Experts of a small language model: 40.1M parameters, 437M tokens.
Below are experts of layer 4 (counted from 0) of a mixture-of-experts language model. Rows are named router (the router's row for the expert), gate (a neuron's input weights, with its number), up (a neuron's input weights, with its number), down (a neuron's output weights, with its number) and show model dimensions 0-159. Each number is 500 + 40 x the weight over its row's rms, rounded and kept within 0 to 999. Numbers have three digits each.
After each expert's rows: "mostly gets" lists some tokens that are sent to it at least half of the time; "comes before" lists some tokens at least twice as common just after its tokens as in all text. This comes from a sample of Wikipedia text that the model never trained on. Tokens count by the router's weight.

# expert 36
router:494476543554480535511487566441526455471555568484474529472543477524540522506521478486518519566509511491501462504513393532432528486461477505597470498470493495504543426434506486577540452526493442526551444518512558553524468564551499462501435453554486498576442512434491496506466485536491459511472527515531531593512479463454474497457503481485505484480519517461548516496526547542463477442459480419457484369553542509472568479432567465465521440502472531489528536490567470493450489562524486
gate1:489516494518510491452525555554444504464510460525510442478545407429586520510496477502508457538502586566486493480524525484489485564427500537484478495513524440513477536504433533433486493504487505432502450555479492516520459529431438511524495478494477539466507517495515507458442459415463512542541519569490482625469530568487426500441587472483476600533477546516522504483525588451495481470426530445514422527489467528519472494511547482494502432524486522453476465432494563469547479479469501
up1:507560505526522456457510539447455488504495495495553496505479488523622512509503508558473480433427488532484474401525479437486516483441397539492475509414512459504574527470409462585463487492496502455472500519511467486517456529526544558491484453470449454606555452469489554514506478526543481454467537436481493457529458491475514521491533524525502546488431540519496472466483547486473552517438563462501524486512494523465466490519448535493479492500543412429481484495441542443533508419408501
down1:490459494513555567504463491521414526478528467525566479536564409487453518517540549550551509500472552548542448539488575455502476522417484547568497490507468526544395471469469483498510555528522469474533525468580488436482453491478442459524516477477526441538493485507436542492472512405564503489557452502537555532480491568557457483446531540516476486450490506512523453502435498470428550514445498547508425485551512498468506520557517503517579436512505498521549480442546505479408495481518487
mostly gets: " DF", " MF", " JPL", " Votes", "ST", "CH"
comes before: " |", ";", ")", "N", "E", "O"

# expert 18
router:486500495506536474472410478542484462518482454503484502490505565502511478519476523490561533519523457519590492577549456467399479496466419537515527444460471502497464499489495505527597416506547557472514465522534538471510428449502522476551521490500505425544432537523438482504505457555541544549478410457500488570494528538464476457499436482461459434448526486477525541493465535495511430541425442463498543441542523532516572506410478554515548502501484447517445501493516502445437531464470544
gate4:521464503475444523503508586563486451557543491500521489434498428454475495480466460551472440515423505501481452562464465493478538539475500550539478509536492550499458459421472580562473527474505431467553559448569535457459569425485472534520435511480521450525481462511458501453535541431496488529525524516444464414457449517431521476460513521508468514511448484479454500457555542477496530474452522518473464479457537464476472439404557545437546489491470513459459474480475568463500539545521556
up4:524507469487477503508556637506495426583544482534516512501577427464510512514419447467531393513526461509513446580482460545459476440497569527487527552524475528547458495418468512535518470517486470499551501461519457511439580478453528508554481513470528486493470476527446550497580538484491530527495487547461517459445438460460556452498534533508470513543470460458529499487564552546572512507482528572491488462441543513504527492490468528494564512547506494497470466510483604483459489546515542
down4:483522489445534487509508402577525524467426471551541475421586485512452441461519507451536591456513505483524460474476512494459498504524468550471504481486461464483549513517522439480539489480504512529547509503516462520497513494491599526480446538508541516535536443494528459534525429500577492532550637538508506493462450475544526514471482515505503504520504530546492412494523451543533411485508477479531505554539617444415488472505452529464503440463501512520508464504464552497496471555459413
mostly gets: " –;", "|---|---|---|---", " —;"
comes before: " ", "\n", " —", " +", " .", " −"

# expert 6
router:498488541500493487515451466552572515501505544476471507472536551468459480489436471547455541524533411523528464506414400490438507478481497485581478492452493460542455455485445483518544494529472530493502501546542577519518447444470429445469445496473474478536457500449452497458487526463463467494462512496492561534539556442499507540439462418532483470524454515450566455459491480494520461522378453489468516483502539457455562440464531475486534527437561424518454556462495438541491498533455540
gate3:494533577480511492506521494506530492526538494510480481546576550581452523494467519520540528489474583442446463477543520482520497494532404430522524495427519539472543504464591478473514472546485548515503527530528488479529517525445513466510501544485489547467593590504507502512490468546501482414513551510544524532480474523490478530430444488526496517559514517431548536462555465545487588445460507481455480641459559510491472533417517507467528452543498440425459469431490498489458475522520465
up3:595478456474525492520475450480526495480455537453445517427427427494502526571480556505466491491547483489460465505512464511515406533445537499494485562501487489587430411548469436485510514437506430482475524446488502503464500530515426484450486480597492505511462587564487488480511518465490494501500490470450485452425548544554553446546532435490553520487505491472507465446463455445508452525508502485530454482523541536482468405520569511571551495467476576519495498488525470469561505446500528
down3:521501482490539532579534476534466529473483442483509531529504577515548472540518517447522465491519489528526524494569531544576525483489463615512500518447466526527583480487501533535475494526568506405492476485490484499545530473523589444558501452496536524479508483497523557478504486555518409518526468523474510538484476541513480481544445421513526471526576476484475550524520498484493589515516485594458517581472459491432443433442510485444391522462464450492457524564505552475473445508456453
mostly gets: ":", " :", "=", " –", " -", "):"
comes before: " ", " \"", " UTC", " The", " A", " Animalia"

# expert 13
router:497469537568554537509477527540527424486563496405481493556545527533524489513475483457513516479489470448477492480499468457505487549504458566549499370481490521443522423472373535489575478530505492484472470579565534483511503431496462427507452479528589434485498483510503530453473501509471478530547388495530491510491440471532527493497501458470477504456490527436512536497479503521455471501475471431417546425512499496470513536418480481500496525452524558509522508473501497409473470551477464
gate1:520522520493526435492499514542555458492491472489521504522552478481517465474496497521525556456541576437482493478510434497553463493527472481509459481574509569463545602490478602550466444537453595494464445494495463531461556474499451516574504503485495515561498452474514476543498508552503533528457556438557395549534503530489527513577569492495484436468503561476478500531490483569515462472367548458500546507475520490466477450458475497503525468491543568469417547560523463518523497485514496
up1:463481521531539515564480490504440483480542515483501570503512489456528414571533482523576516516449488473498442550451413483565521509530499538462457426495514417464486593498476504525547536546514533515490516568459466523460500547532528499461455517499499543492539485485496443466404574455522511538506446444551462443547460514536464535493555530527505497473524505514517533482535491510501375525531538481519513548516536529474487492491529547493559459483521584468512514451457438539442424517599556
down1:565464453491553439453497517507505515474557473511478447474513539491504554517504451531477419373513500507514512564439528429564601523539497501525548499455469449502505550549504445517447460448514544559507547505516467533581460485476518504448481498509518470421453536463496557557471440460552512437541474549574473494548533466534536497507467488491497457460425477559482457523511517512483459521505571532424545499522532536470486448494550469572507455527508619501517485504512486462487465506513468
mostly gets: " I", " O", " U", " States", " E", " French"
comes before: ".", ",", "'", " and", " War", " was"

# expert 35
router:501484591507505481557498516495475496526513519441484530557483467492604486500431543509469584564551462514525420505516515469503409485410539473538478518509464532477552445511467480509546496529471511505480528574538492516589495480527478423556437503509514495491503489506484583492506520525540513475416453491493588609444524497459496481481514470435477465495468560498486496512541563523485452479440434451456572443501460445445505476464507497509543441513466544504481507459518429445434534510518518
gate1:460489559549487418608527486493490513449481518474441532513499522474542558506541482467508473547466475584460463438445507506463501491514493454480536549571471484492538499541507565551524475508502598508505501505498540494450563530454478542512536523529450497531514456549500519518451578474527514538522514439463535491392543476475498500549508486492535515470458511496499527471498510448525490556476541427478465522476476535484466460424590514466488422503602513496447458455540594447418536434543495
up1:444545543497519555420511526525571534473411495571461396526491488556374447496517491534520496467510520520469492575419488486528490538510544504500505498497588570569465543495434496526425515477477484476521502505516477483547463554555529528507458459450539500570562482473526533525475497483491465557485477508506511538517500453499480513468526446478507492458504417522473557529496523521519533574505474501543484472539484496566485525514434504478553557527459566433502513561562562469551454514492579
down1:513467499481438595463485539394534483480440555542484607543542515530473561473526453505536490540553543503535523450500538468487473490483467490499443441477456537544477408484442501487558502555513474576478581474516568452486523517602457462523474515513524556591469480513419450466494489453471473485509474558504501476500516541508469489512536504468515539486442501523555533560454466488450484493566494439462495432574496469492482452489501495448467538472508457570459505548509486558486482484441502
mostly gets: "stone", "ale", "dale", "enson", "ke", " Orleans"
comes before: ",", " |", " (", "\"", "'", " and"

# expert 11
router:568417597466439449554464557533445445553502530462477472523503478478551527502498500512562505566483476537494446515558478448464497432490506493582485429501491518474492438419477484540510432499466534481551444519492544515547443509574502425563476466508521486494539457465467527493482480539447443542488485502528495571428443540482560473499543495501465463531454442473549506490489531490509465494397473471392510476567517492482511515474537482485544510459509503518479535497492386468463530531519473
gate2:554555549495471484567536474535443449551480552523492491554521587468545507546504519494548492490470498524461488452442513456575486439555440498463473524532549521508487487509536479620573499499515536444442456550515530506453498528550473510492526478499508519478505449530491399472530541509543511502491458495434529468487508505561438470483530507500516514472488585516518507474446529449490422545443445459504459504463420519426438489509515487551517516536463525477555541455425450545393520494447549
up2:565563435461493496474466510595473523503521474515503473522529546536474538489560509500546540503523458455483509531510545409519490477520492531538449489454512577469385511458463523486527447491577552579517486463547505474538597527548516474507515490526517483474604501516530490506501524593583551464491536467454497514486500507461469532566487482519458491511441412438538499449518532501542427449455477457525574555528514459517526538524532509491492440447575473498445558491479461477477496546471482
down2:493434539508521481473551495521490504418463472459532527422532567464505479492501530511591467542423544470521530469513538537440477485470508611525533497561458479446528461514493443457475511495418549517449541452481548513494460482466511465535514529488464557440485489494458546564476459526523540490496480510537524500452517504461515554525569491471531382454461505532493435543589468503531446558476505519452491433486478553514494527442500460549477549474393453542508508519543473520549499543521433
mostly gets: " game", " Cup", " series", " film", " song", " band"
comes before: " of", ".", ",", "'", " was", " in"

# expert 31
router:456464573484513532473513479551467466552536475478478512563454552523551458429441519527520505459570478454529441513486444472399471430450483540499489466481466513444524453492460519485505530520520502515478420587485500569560461516531485521506484480535523492484515457479474629479431507511511533448527452502469569583451497509513513473503504464463521497446481511471531504456525483511502541501477494502532515443477473440443494485507481519493478439506504437560506593362518535463427544481539551
gate0:554480497461499491489467539490493511532499459515449431480508510466450600490514501569529552578560477581551470482502484513478501477500448573478506520514558560418552505511454427527468500469538475504433462522494462490574531481517462466515487569492483512477548479503499484487482566524434482525537509552506506459536529444535466474454492465542549484433526431477475513538478538535546564576519490408492510511505527503533455540569428507553471557474541481410521494533628563467477475465510513
up0:453459549426495431538470507545524501541468488537600510512497538534488532528515486527476512514593425478510521452552529523457494451478497478547465534498451505446482440488518394504514541488458521415387500481499480441511487497494525529549462509496396518519505528503450526557479563491509549470500503536509529501503418511472525567465482533538552531545508545514503409383532433459505505544456462514501524458537493468537476474438475449464589535544508488560515507497516465493483470514433509
down0:487492467584541518525591490458471477513464463497390473510526462477457493514489439481476481496469525515495539543514491454506494454481493577438471520588557375586516547549500541555487462524534552576537505522519525458480549509587510456491490515475456526531560473475492474518560492427484456545518513454540518476550558485478528442472505467484452505486503520485409517539501512566466447482546507515559486446436535564467436523477454568523446464495504485475486505513486499492542513502480401
mostly gets: "ited", " making", "ged", "izing", " giving", " moving"
comes before: " the", " to", " in", " of", " with", ","

# expert 5
router:550496593538455454559525575476529499534478553455481557527571537470572439454444542483530520497512458521504472568502389513479526476447457494544506519503511536502556432499503529493492459527509533466491474596489559541537503499516442521575485486579458524499484444492495552492472522570432538464475556470463593542532559446555568501452455519469501488515555478472537564463529479499482494470492530455458482453545550476468522533479531511523502500522502540457502472456620442492493491474482496
gate2:509563517469537464545490546519492521502548489446453494520508472547514476454526501547493526516531440521547523570571392613425488576571515509483527523504515496487500470518522516518485451483496514494536535467565537455495517551518539524509478545467412533542486422380569523554465472448416513466493507559456492567476547526461494605517523522528497490474481480435554472533451516458491465436550500534527506478481453454478501523474531523522511499570479533519580478506554448447511515516479524
up2:484480509539485498462518520550510402483495493466511428506515532514407454482566523436478462489475489506520542469542546493564479466544501447529502573501452535563518518568474510522537489514447474598491469489578504526529501558494444540522495476473532415491447550572527528554406486513479497475549449507504521436489473539498501397447472466493458509499503451501435490574526526430612433517420521497487458468480524480476460515507486465465441492490561521530433460446491522513452526508489486
down2:555435477439504533486539502496461489445465502523467537499510437455469556439530473507467512548536501516519489554502543491512495449552584494611448535496487524538505390495454496511534472461504505576549571500464501452412499556518512523521466538565475479415484507484484501432461513541540548563470489448556522498456452469534547492560528527487477559554492455465566517473445526514476482445470490453516492494501462529538424521475522583440523505437531487460505553512454472501573452514576522
mostly gets: " Avenue", " Street", " Airport", " path", " river", " Creek"
comes before: ",", ".", " of", " in", " (", " and"

# expert 24
router:501477554460514467542493541547544448452463537528492528488501562434516460504445530525461506511506487497495466544510528522450468517461491459528484521455449475434496492487443528462566435516463508546478496520570516467490447466514459500500515464482474581515478511467478515470514496486473530552411494538421587527527503500480500520452477454475453464524458495523514474524529476516503467510490391502487531445603459462371599420460478500412452421399467452528497539459516444503498483507478489
gate0:430572436479499559486473451535491473533481547491523451532487482500554467473504432580380504499536493571567482467474540464593516508635527573483480523509512461566486487513496506574537516501495495486490537590527580467503492545535493497554525556465513496480507513524497452464495507594493446466558517486470530469502458489472567520555568432476556508492500448472486454500557509492511486557473531471572450482513475483567480511505478422498492508542523495456420453486518490490457498497485471
up0:488505492552590487460492480515460495463564474549508537479528526532507473549500544464484532582466458554461474522459477432505558484527522471413541557536512513441452465523558570541536511487480510480506483437535571505559468422523447524517500425520541456611513492479544438427521501559490587591463551496554485516501480461507504487546469519542463494559575497539479487492507512453445547452503454531455426489477516543509510558513517506526453452476512511525573510535437492563488520492491452
down0:516544483501461537479545497438527537519492455553473483487492486451521532527488513448502492446506470553495559553512458568491455536416470509565553494507513546490503531495500448413412494505464544472504488475436460510499508477541581499460464526550444481389502452466569564496434471455543463495473443506511501493518564489515476461464467503479518614539461483539485469578542513506557371446445447498538501534496496520520517466482514504551532526493521489456452437435479523477427539511547523
mostly gets: "|", " Density", " •", " Rating", "See", "see"
comes before: " ", " Total", " Team", " %", " Date", " Party"